Weights of a small mixture-of-experts language model, trained from scratch on English Wikipedia: 704M tokens.
Below are experts of layer 5 (counted from 0) of a mixture-of-experts language model. Rows are named router (the router's row for the expert), down (a neuron's output weights, with its number) and show model dimensions 192-255. Each number is 200 + 30 x the weight over its row's rms, rounded and kept within 0 to 999.
After each expert's rows: "comes before" lists some tokens at least twice as common just after its tokens as in all text. This comes from a sample of Wikipedia text that the model never trained on. Tokens count by the router's weight.

# expert 31
router,234,247,237,206,157,195,229,195,175,191,219,147,227,180,216,207,207,172,212,197,178,161,185,215,182,185,168,200,209,200,183,196,219,185,217,257,213,228,255,251,256,242,252,205,205,199,164,239,242,260,196,252,153,252,169,251,205,200,168,227,204,251,203,178
down0,163,209,174,190,161,184,220,221,169,206,204,159,182,183,190,161,179,255,229,183,231,267,195,175,236,204,159,199,198,183,220,203,176,235,213,228,201,165,194,219,187,204,118,192,192,169,241,227,229,185,211,188,222,194,206,170,194,234,184,216,226,193,129,160
down1,158,219,160,190,234,200,219,207,185,222,199,193,175,208,165,152,196,168,214,208,207,165,166,177,210,201,251,207,197,167,223,166,215,149,236,188,233,217,184,184,214,181,195,211,142,262,186,218,248,241,196,228,217,185,190,193,212,202,249,155,264,203,213,218
down2,164,151,186,214,240,221,239,183,229,242,164,109,143,213,189,164,171,233,234,192,216,216,230,170,234,184,199,264,208,195,207,238,138,242,183,228,230,151,198,170,190,175,208,216,210,164,217,153,229,187,236,202,217,174,265,238,195,159,176,269,216,197,201,239
comes before: " the", " by", " to", " in", " a", " as"

# expert 25
router,167,163,160,182,162,144,210,199,183,194,213,175,223,195,206,164,170,127,147,184,193,174,183,257,222,264,178,247,232,175,203,196,131,181,180,221,214,223,182,190,206,190,196,197,187,172,169,222,178,185,206,191,190,212,144,219,186,205,211,180,219,212,162,182
down0,215,272,182,194,198,216,189,212,181,211,203,219,261,158,198,219,207,250,232,200,230,230,164,225,233,153,170,232,173,242,200,145,208,133,201,222,201,203,229,211,260,166,209,218,230,176,215,252,263,197,220,184,267,188,190,174,158,133,186,133,179,239,197,173
down1,195,241,185,182,172,166,208,136,186,174,212,199,141,185,225,209,186,197,212,183,253,159,183,176,223,175,255,187,250,169,173,210,133,210,210,202,216,232,151,186,194,203,192,180,193,199,208,162,196,208,240,236,199,220,166,207,175,219,161,176,210,163,218,224
down2,171,183,202,166,228,191,156,197,173,164,190,211,186,210,257,152,224,228,216,153,201,194,237,177,202,179,153,186,161,211,172,151,166,235,244,239,240,207,197,222,201,256,205,197,155,227,211,203,178,209,204,200,135,200,216,159,208,166,203,218,196,266,192,258
comes before: "0", " |", "8", "5", "6", "7"

# expert 23
router,248,221,194,162,168,133,261,210,188,186,225,217,170,189,184,263,137,155,226,191,169,219,190,250,198,276,175,217,167,176,205,148,145,210,199,184,209,191,278,193,223,177,247,239,199,178,219,189,207,191,231,227,199,158,191,198,236,195,213,156,205,220,192,160
down0,187,158,232,193,196,203,173,195,195,185,264,205,173,213,141,192,159,204,189,195,219,187,182,212,215,189,199,147,205,144,228,198,241,186,165,213,166,240,157,164,205,223,167,240,237,277,199,193,228,241,183,181,181,176,175,188,194,212,185,202,177,227,231,181
down1,257,227,190,253,168,166,171,224,232,188,170,169,170,258,212,323,226,197,175,150,179,202,205,192,219,201,190,184,176,227,260,221,148,199,187,205,186,192,235,193,253,207,241,156,218,174,185,164,179,200,206,212,198,168,199,179,212,243,210,207,184,189,159,226
down2,202,221,155,198,171,220,195,167,202,199,206,102,190,213,203,210,206,204,193,249,204,176,215,212,228,196,206,190,234,217,193,214,252,219,194,256,190,236,210,186,249,204,196,217,189,183,174,270,195,187,220,155,193,248,239,176,199,192,213,243,199,198,191,167
comes before: " of", ",", "'", " and", " (", " States"

# expert 38
router,215,192,189,217,223,187,224,157,232,209,223,197,216,160,194,207,216,190,190,203,174,207,186,214,204,193,225,204,121,194,175,199,198,182,189,254,191,214,204,194,224,202,188,146,200,215,172,282,253,196,214,211,215,208,186,216,170,142,152,208,174,187,191,149
down0,224,190,185,219,151,179,205,191,234,213,210,154,212,176,191,211,222,178,204,204,211,220,270,188,228,213,167,195,223,204,145,200,232,265,235,203,100,226,167,165,217,178,185,201,223,174,231,199,187,217,191,213,226,236,180,188,200,164,260,148,201,211,218,219
down1,184,219,197,216,130,219,189,270,202,213,206,254,160,174,195,236,175,227,248,180,185,184,209,212,163,128,237,252,210,209,294,183,178,192,172,163,242,208,170,198,219,192,209,172,260,186,175,206,146,209,255,232,200,207,210,190,234,135,168,262,162,251,198,170
down2,211,189,213,181,221,185,181,337,208,211,211,209,211,242,146,210,182,224,157,155,264,186,177,165,181,212,212,218,203,153,175,197,222,154,218,208,198,212,147,181,245,180,176,199,233,178,195,202,205,164,155,122,190,197,210,191,158,160,182,166,158,205,218,185
comes before: " the", " a", " his", " first", " an", " its"

# expert 5
router,232,235,130,234,175,148,215,211,206,227,196,190,214,176,220,191,183,188,194,194,183,212,181,243,232,245,203,211,205,229,236,215,198,180,184,168,146,164,262,185,280,167,219,149,200,194,187,233,235,174,179,190,200,161,167,210,189,148,167,209,189,198,204,152
down0,181,242,204,275,192,184,190,178,216,168,220,220,199,230,195,194,195,288,218,152,153,215,233,223,133,195,202,192,215,150,183,219,126,186,181,182,198,167,193,173,175,190,206,200,182,232,176,217,205,204,233,199,150,167,182,192,160,192,150,169,128,207,222,233
down1,219,224,185,199,196,201,180,200,261,219,158,191,221,181,258,162,221,178,186,200,167,181,218,181,210,186,174,185,245,173,230,237,107,199,181,191,201,235,174,184,235,167,187,215,137,224,221,273,213,188,196,141,144,240,211,179,170,179,213,204,190,233,182,195
down2,218,199,143,190,224,227,197,206,192,180,196,253,200,245,183,192,248,252,228,187,222,229,197,212,199,198,242,206,157,197,221,194,194,197,209,254,193,183,186,217,230,244,239,175,157,203,149,237,170,229,176,176,195,166,156,181,220,190,209,236,219,239,136,200
comes before: "s", " of", "ing", "ed", " to", " in"

# expert 3
router,204,236,173,238,162,182,259,198,172,192,200,205,199,197,252,226,168,131,167,200,178,219,195,203,223,248,186,204,190,159,214,153,229,167,200,228,185,161,269,185,193,166,226,156,224,238,206,221,174,180,162,248,203,158,194,179,199,191,249,153,179,238,172,170
down0,173,186,180,222,238,184,247,156,259,159,192,190,205,178,135,254,220,186,216,225,211,134,172,218,188,230,200,192,211,277,230,217,202,217,210,149,270,221,209,212,233,190,245,211,194,162,225,187,230,177,198,185,222,168,235,190,206,250,146,188,230,255,185,202
down1,202,179,200,231,186,186,175,202,207,223,210,187,186,208,229,199,239,212,231,199,179,128,191,192,209,137,230,223,162,240,196,205,244,229,217,208,165,179,206,226,169,190,216,160,216,199,133,170,218,221,280,205,202,237,215,190,241,213,205,202,224,203,235,178
down2,233,199,214,184,197,250,157,246,170,146,197,215,206,225,168,188,216,210,228,208,215,180,238,201,215,181,199,217,188,252,272,222,221,237,187,245,208,229,171,208,204,238,236,203,244,143,251,159,204,213,211,231,254,229,230,241,209,176,188,184,211,228,190,206
comes before: " of", "s", " |", ",", ".", " in"

# expert 14
router,218,185,166,170,210,174,200,187,198,178,229,162,183,166,235,185,186,194,156,189,214,159,165,222,238,203,201,220,164,159,217,168,200,187,170,246,194,192,206,199,202,186,228,220,241,178,113,196,182,175,212,230,216,201,184,171,170,184,164,196,189,181,154,195
down0,212,244,185,240,241,187,250,230,203,146,256,252,215,208,214,220,158,214,226,213,219,148,205,206,230,262,164,272,207,237,181,233,186,224,296,232,166,158,174,179,171,169,173,203,217,201,242,228,135,210,217,179,161,209,211,197,218,156,200,223,199,201,173,199
down1,197,204,139,203,208,187,215,220,167,183,262,237,201,231,199,231,140,165,138,163,172,163,207,197,207,179,200,186,168,238,204,187,182,209,190,236,223,196,194,218,179,151,176,195,195,196,212,147,179,199,252,240,224,183,232,212,200,190,232,185,227,238,180,188
down2,227,228,160,170,279,234,235,215,171,154,164,146,174,222,218,188,202,214,191,176,219,191,201,227,213,202,209,173,248,204,162,194,245,210,161,227,112,192,193,176,178,170,247,165,244,248,168,178,213,189,188,157,167,233,187,236,139,210,161,289,186,222,238,206
comes before: "0", " |", "9", "5", "8", "6"

# expert 20
router,196,199,220,205,216,202,211,173,162,158,195,159,177,161,198,174,205,201,210,189,195,138,184,233,217,205,190,222,201,218,231,190,213,203,191,223,175,206,194,203,262,220,216,166,215,174,201,206,228,217,222,211,174,220,196,263,222,156,182,167,233,207,240,173
down0,207,166,216,176,184,203,223,218,203,181,196,275,197,183,231,159,215,128,199,170,190,217,175,202,192,189,221,168,201,178,153,200,202,187,193,146,212,192,153,200,194,199,178,201,215,175,233,215,182,188,161,225,199,182,229,180,149,199,240,202,181,222,175,195
down1,195,194,198,188,196,183,174,216,185,186,146,231,186,201,174,222,208,165,146,241,167,204,243,196,253,171,239,215,218,171,217,207,195,202,202,201,200,192,214,260,202,199,170,156,198,173,192,245,206,249,140,247,253,219,220,222,187,136,200,223,194,172,141,192
down2,206,194,260,157,181,178,175,269,240,175,210,181,259,206,170,201,203,212,184,190,243,259,192,199,188,220,194,189,231,204,162,170,154,207,191,191,220,181,196,208,220,169,134,216,211,191,197,241,257,179,148,190,201,190,224,171,219,189,223,226,123,225,173,248
comes before: " the", " to", " by", " in", "ed", "ing"

# expert 19
router,236,242,171,191,164,182,201,177,239,201,219,192,226,236,216,221,203,191,172,204,204,210,198,210,199,225,226,258,181,220,240,178,211,192,221,205,177,209,167,226,191,176,232,168,183,167,181,165,241,181,220,255,169,199,213,226,236,174,157,196,225,222,219,191
down0,220,144,170,251,220,224,222,159,249,193,167,154,237,214,221,187,217,187,223,215,262,157,197,156,165,200,215,196,187,225,194,198,214,213,224,206,181,175,186,199,248,204,221,166,190,196,224,151,232,179,189,202,215,245,162,187,184,178,209,218,212,162,216,209
down1,196,195,241,171,217,195,238,229,199,178,195,170,225,187,126,152,198,162,172,234,246,225,181,176,129,203,188,171,178,183,145,199,205,181,204,219,177,182,168,202,182,207,237,231,232,184,227,159,170,191,226,219,196,198,206,201,179,239,144,236,233,211,186,184
down2,208,232,243,225,206,253,195,217,119,201,171,158,145,216,180,254,188,239,203,153,202,198,224,156,169,193,188,177,194,171,199,169,190,246,181,149,275,170,170,210,204,201,187,203,185,139,208,259,217,148,224,149,194,192,198,230,145,189,163,235,189,206,173,195
comes before: "1", "2", "3", "S", "T", "P"

# expert 30
router,236,210,223,218,248,168,206,206,170,218,209,181,186,170,249,222,173,188,143,207,213,203,170,179,243,173,160,213,147,148,193,195,237,197,210,220,185,176,178,238,203,163,194,201,243,187,133,220,207,214,215,239,206,214,233,214,167,188,150,175,201,219,168,162
down0,236,213,187,250,238,230,152,144,219,229,181,225,263,205,211,193,187,187,222,216,143,183,150,231,187,131,217,204,222,161,160,197,199,191,191,193,258,210,273,221,218,174,194,218,145,173,187,240,175,206,182,185,202,201,181,176,202,253,153,204,239,203,197,209
down1,193,215,193,161,207,248,151,210,178,193,174,205,207,175,199,227,229,183,151,218,245,175,192,193,217,202,196,186,233,211,188,201,207,159,219,190,239,201,211,197,215,230,201,177,192,285,257,222,152,161,166,228,196,225,231,206,210,180,213,278,221,216,184,206
down2,207,183,210,214,168,191,213,229,221,217,165,226,153,272,221,215,176,208,197,206,179,190,190,256,191,192,205,151,187,226,190,140,198,150,202,179,210,249,223,195,221,226,153,218,196,202,220,176,260,232,140,212,201,227,162,218,219,186,219,183,161,177,224,191
comes before: "0", "9", "\n", " The", "8", "5"

# expert 16
router,213,196,216,227,160,125,224,233,185,183,223,241,207,218,151,227,138,212,154,205,197,224,192,192,198,269,153,206,164,188,227,213,156,174,222,196,209,206,201,187,217,117,213,216,179,193,222,196,216,186,217,204,173,168,117,228,197,203,231,200,188,263,179,152
down0,185,232,220,246,203,199,236,147,260,202,185,162,181,214,217,167,218,187,193,190,237,190,200,212,188,221,173,226,229,201,188,210,190,157,168,174,207,201,207,155,219,221,207,200,198,193,178,213,230,160,215,152,211,263,155,261,209,170,198,202,168,172,240,163
down1,208,186,188,196,213,168,193,263,158,212,219,171,220,229,204,223,208,196,220,195,164,229,182,216,185,233,190,180,170,175,252,210,224,206,166,163,207,206,175,201,246,232,204,198,218,156,218,222,253,237,189,191,202,219,200,166,225,216,255,244,175,239,270,201
down2,182,236,172,194,184,157,210,210,188,215,159,148,248,194,165,195,204,252,209,225,213,186,158,175,194,254,147,196,174,210,232,200,169,135,172,204,163,208,176,192,132,251,220,193,193,156,190,149,183,226,221,226,189,205,236,227,214,165,167,235,212,208,216,266
comes before: ",", ".", " and", " of", " in", " ("

# expert 34
router,202,210,209,212,200,139,232,173,208,182,194,220,184,196,191,199,166,124,176,192,177,231,189,210,159,237,198,186,227,220,205,174,166,176,186,220,175,204,214,249,245,138,222,227,143,222,200,201,178,172,220,243,179,214,210,225,244,226,212,145,217,256,140,142
down0,191,141,193,213,201,179,223,237,232,185,220,212,194,186,215,228,226,217,179,183,186,200,213,149,221,232,208,168,162,213,224,221,166,190,212,235,233,196,247,249,223,259,238,197,274,190,212,202,234,152,210,252,108,203,215,181,190,188,187,216,228,188,232,276
down1,206,241,178,234,209,196,181,185,212,168,181,161,145,239,214,195,161,193,234,253,216,186,129,237,206,178,227,217,157,224,173,212,234,216,166,235,187,185,219,176,235,198,249,184,188,201,228,145,208,175,225,203,182,179,193,237,233,208,201,268,188,198,194,223
down2,169,206,204,284,188,190,180,183,185,235,203,249,173,170,218,226,233,182,240,202,232,213,184,237,232,186,196,197,227,201,219,177,196,188,207,213,120,156,220,239,220,204,238,178,169,171,184,206,244,199,195,180,182,214,210,274,222,123,188,202,225,171,213,189
comes before: ":", " |", "\n", " of", " (", ")"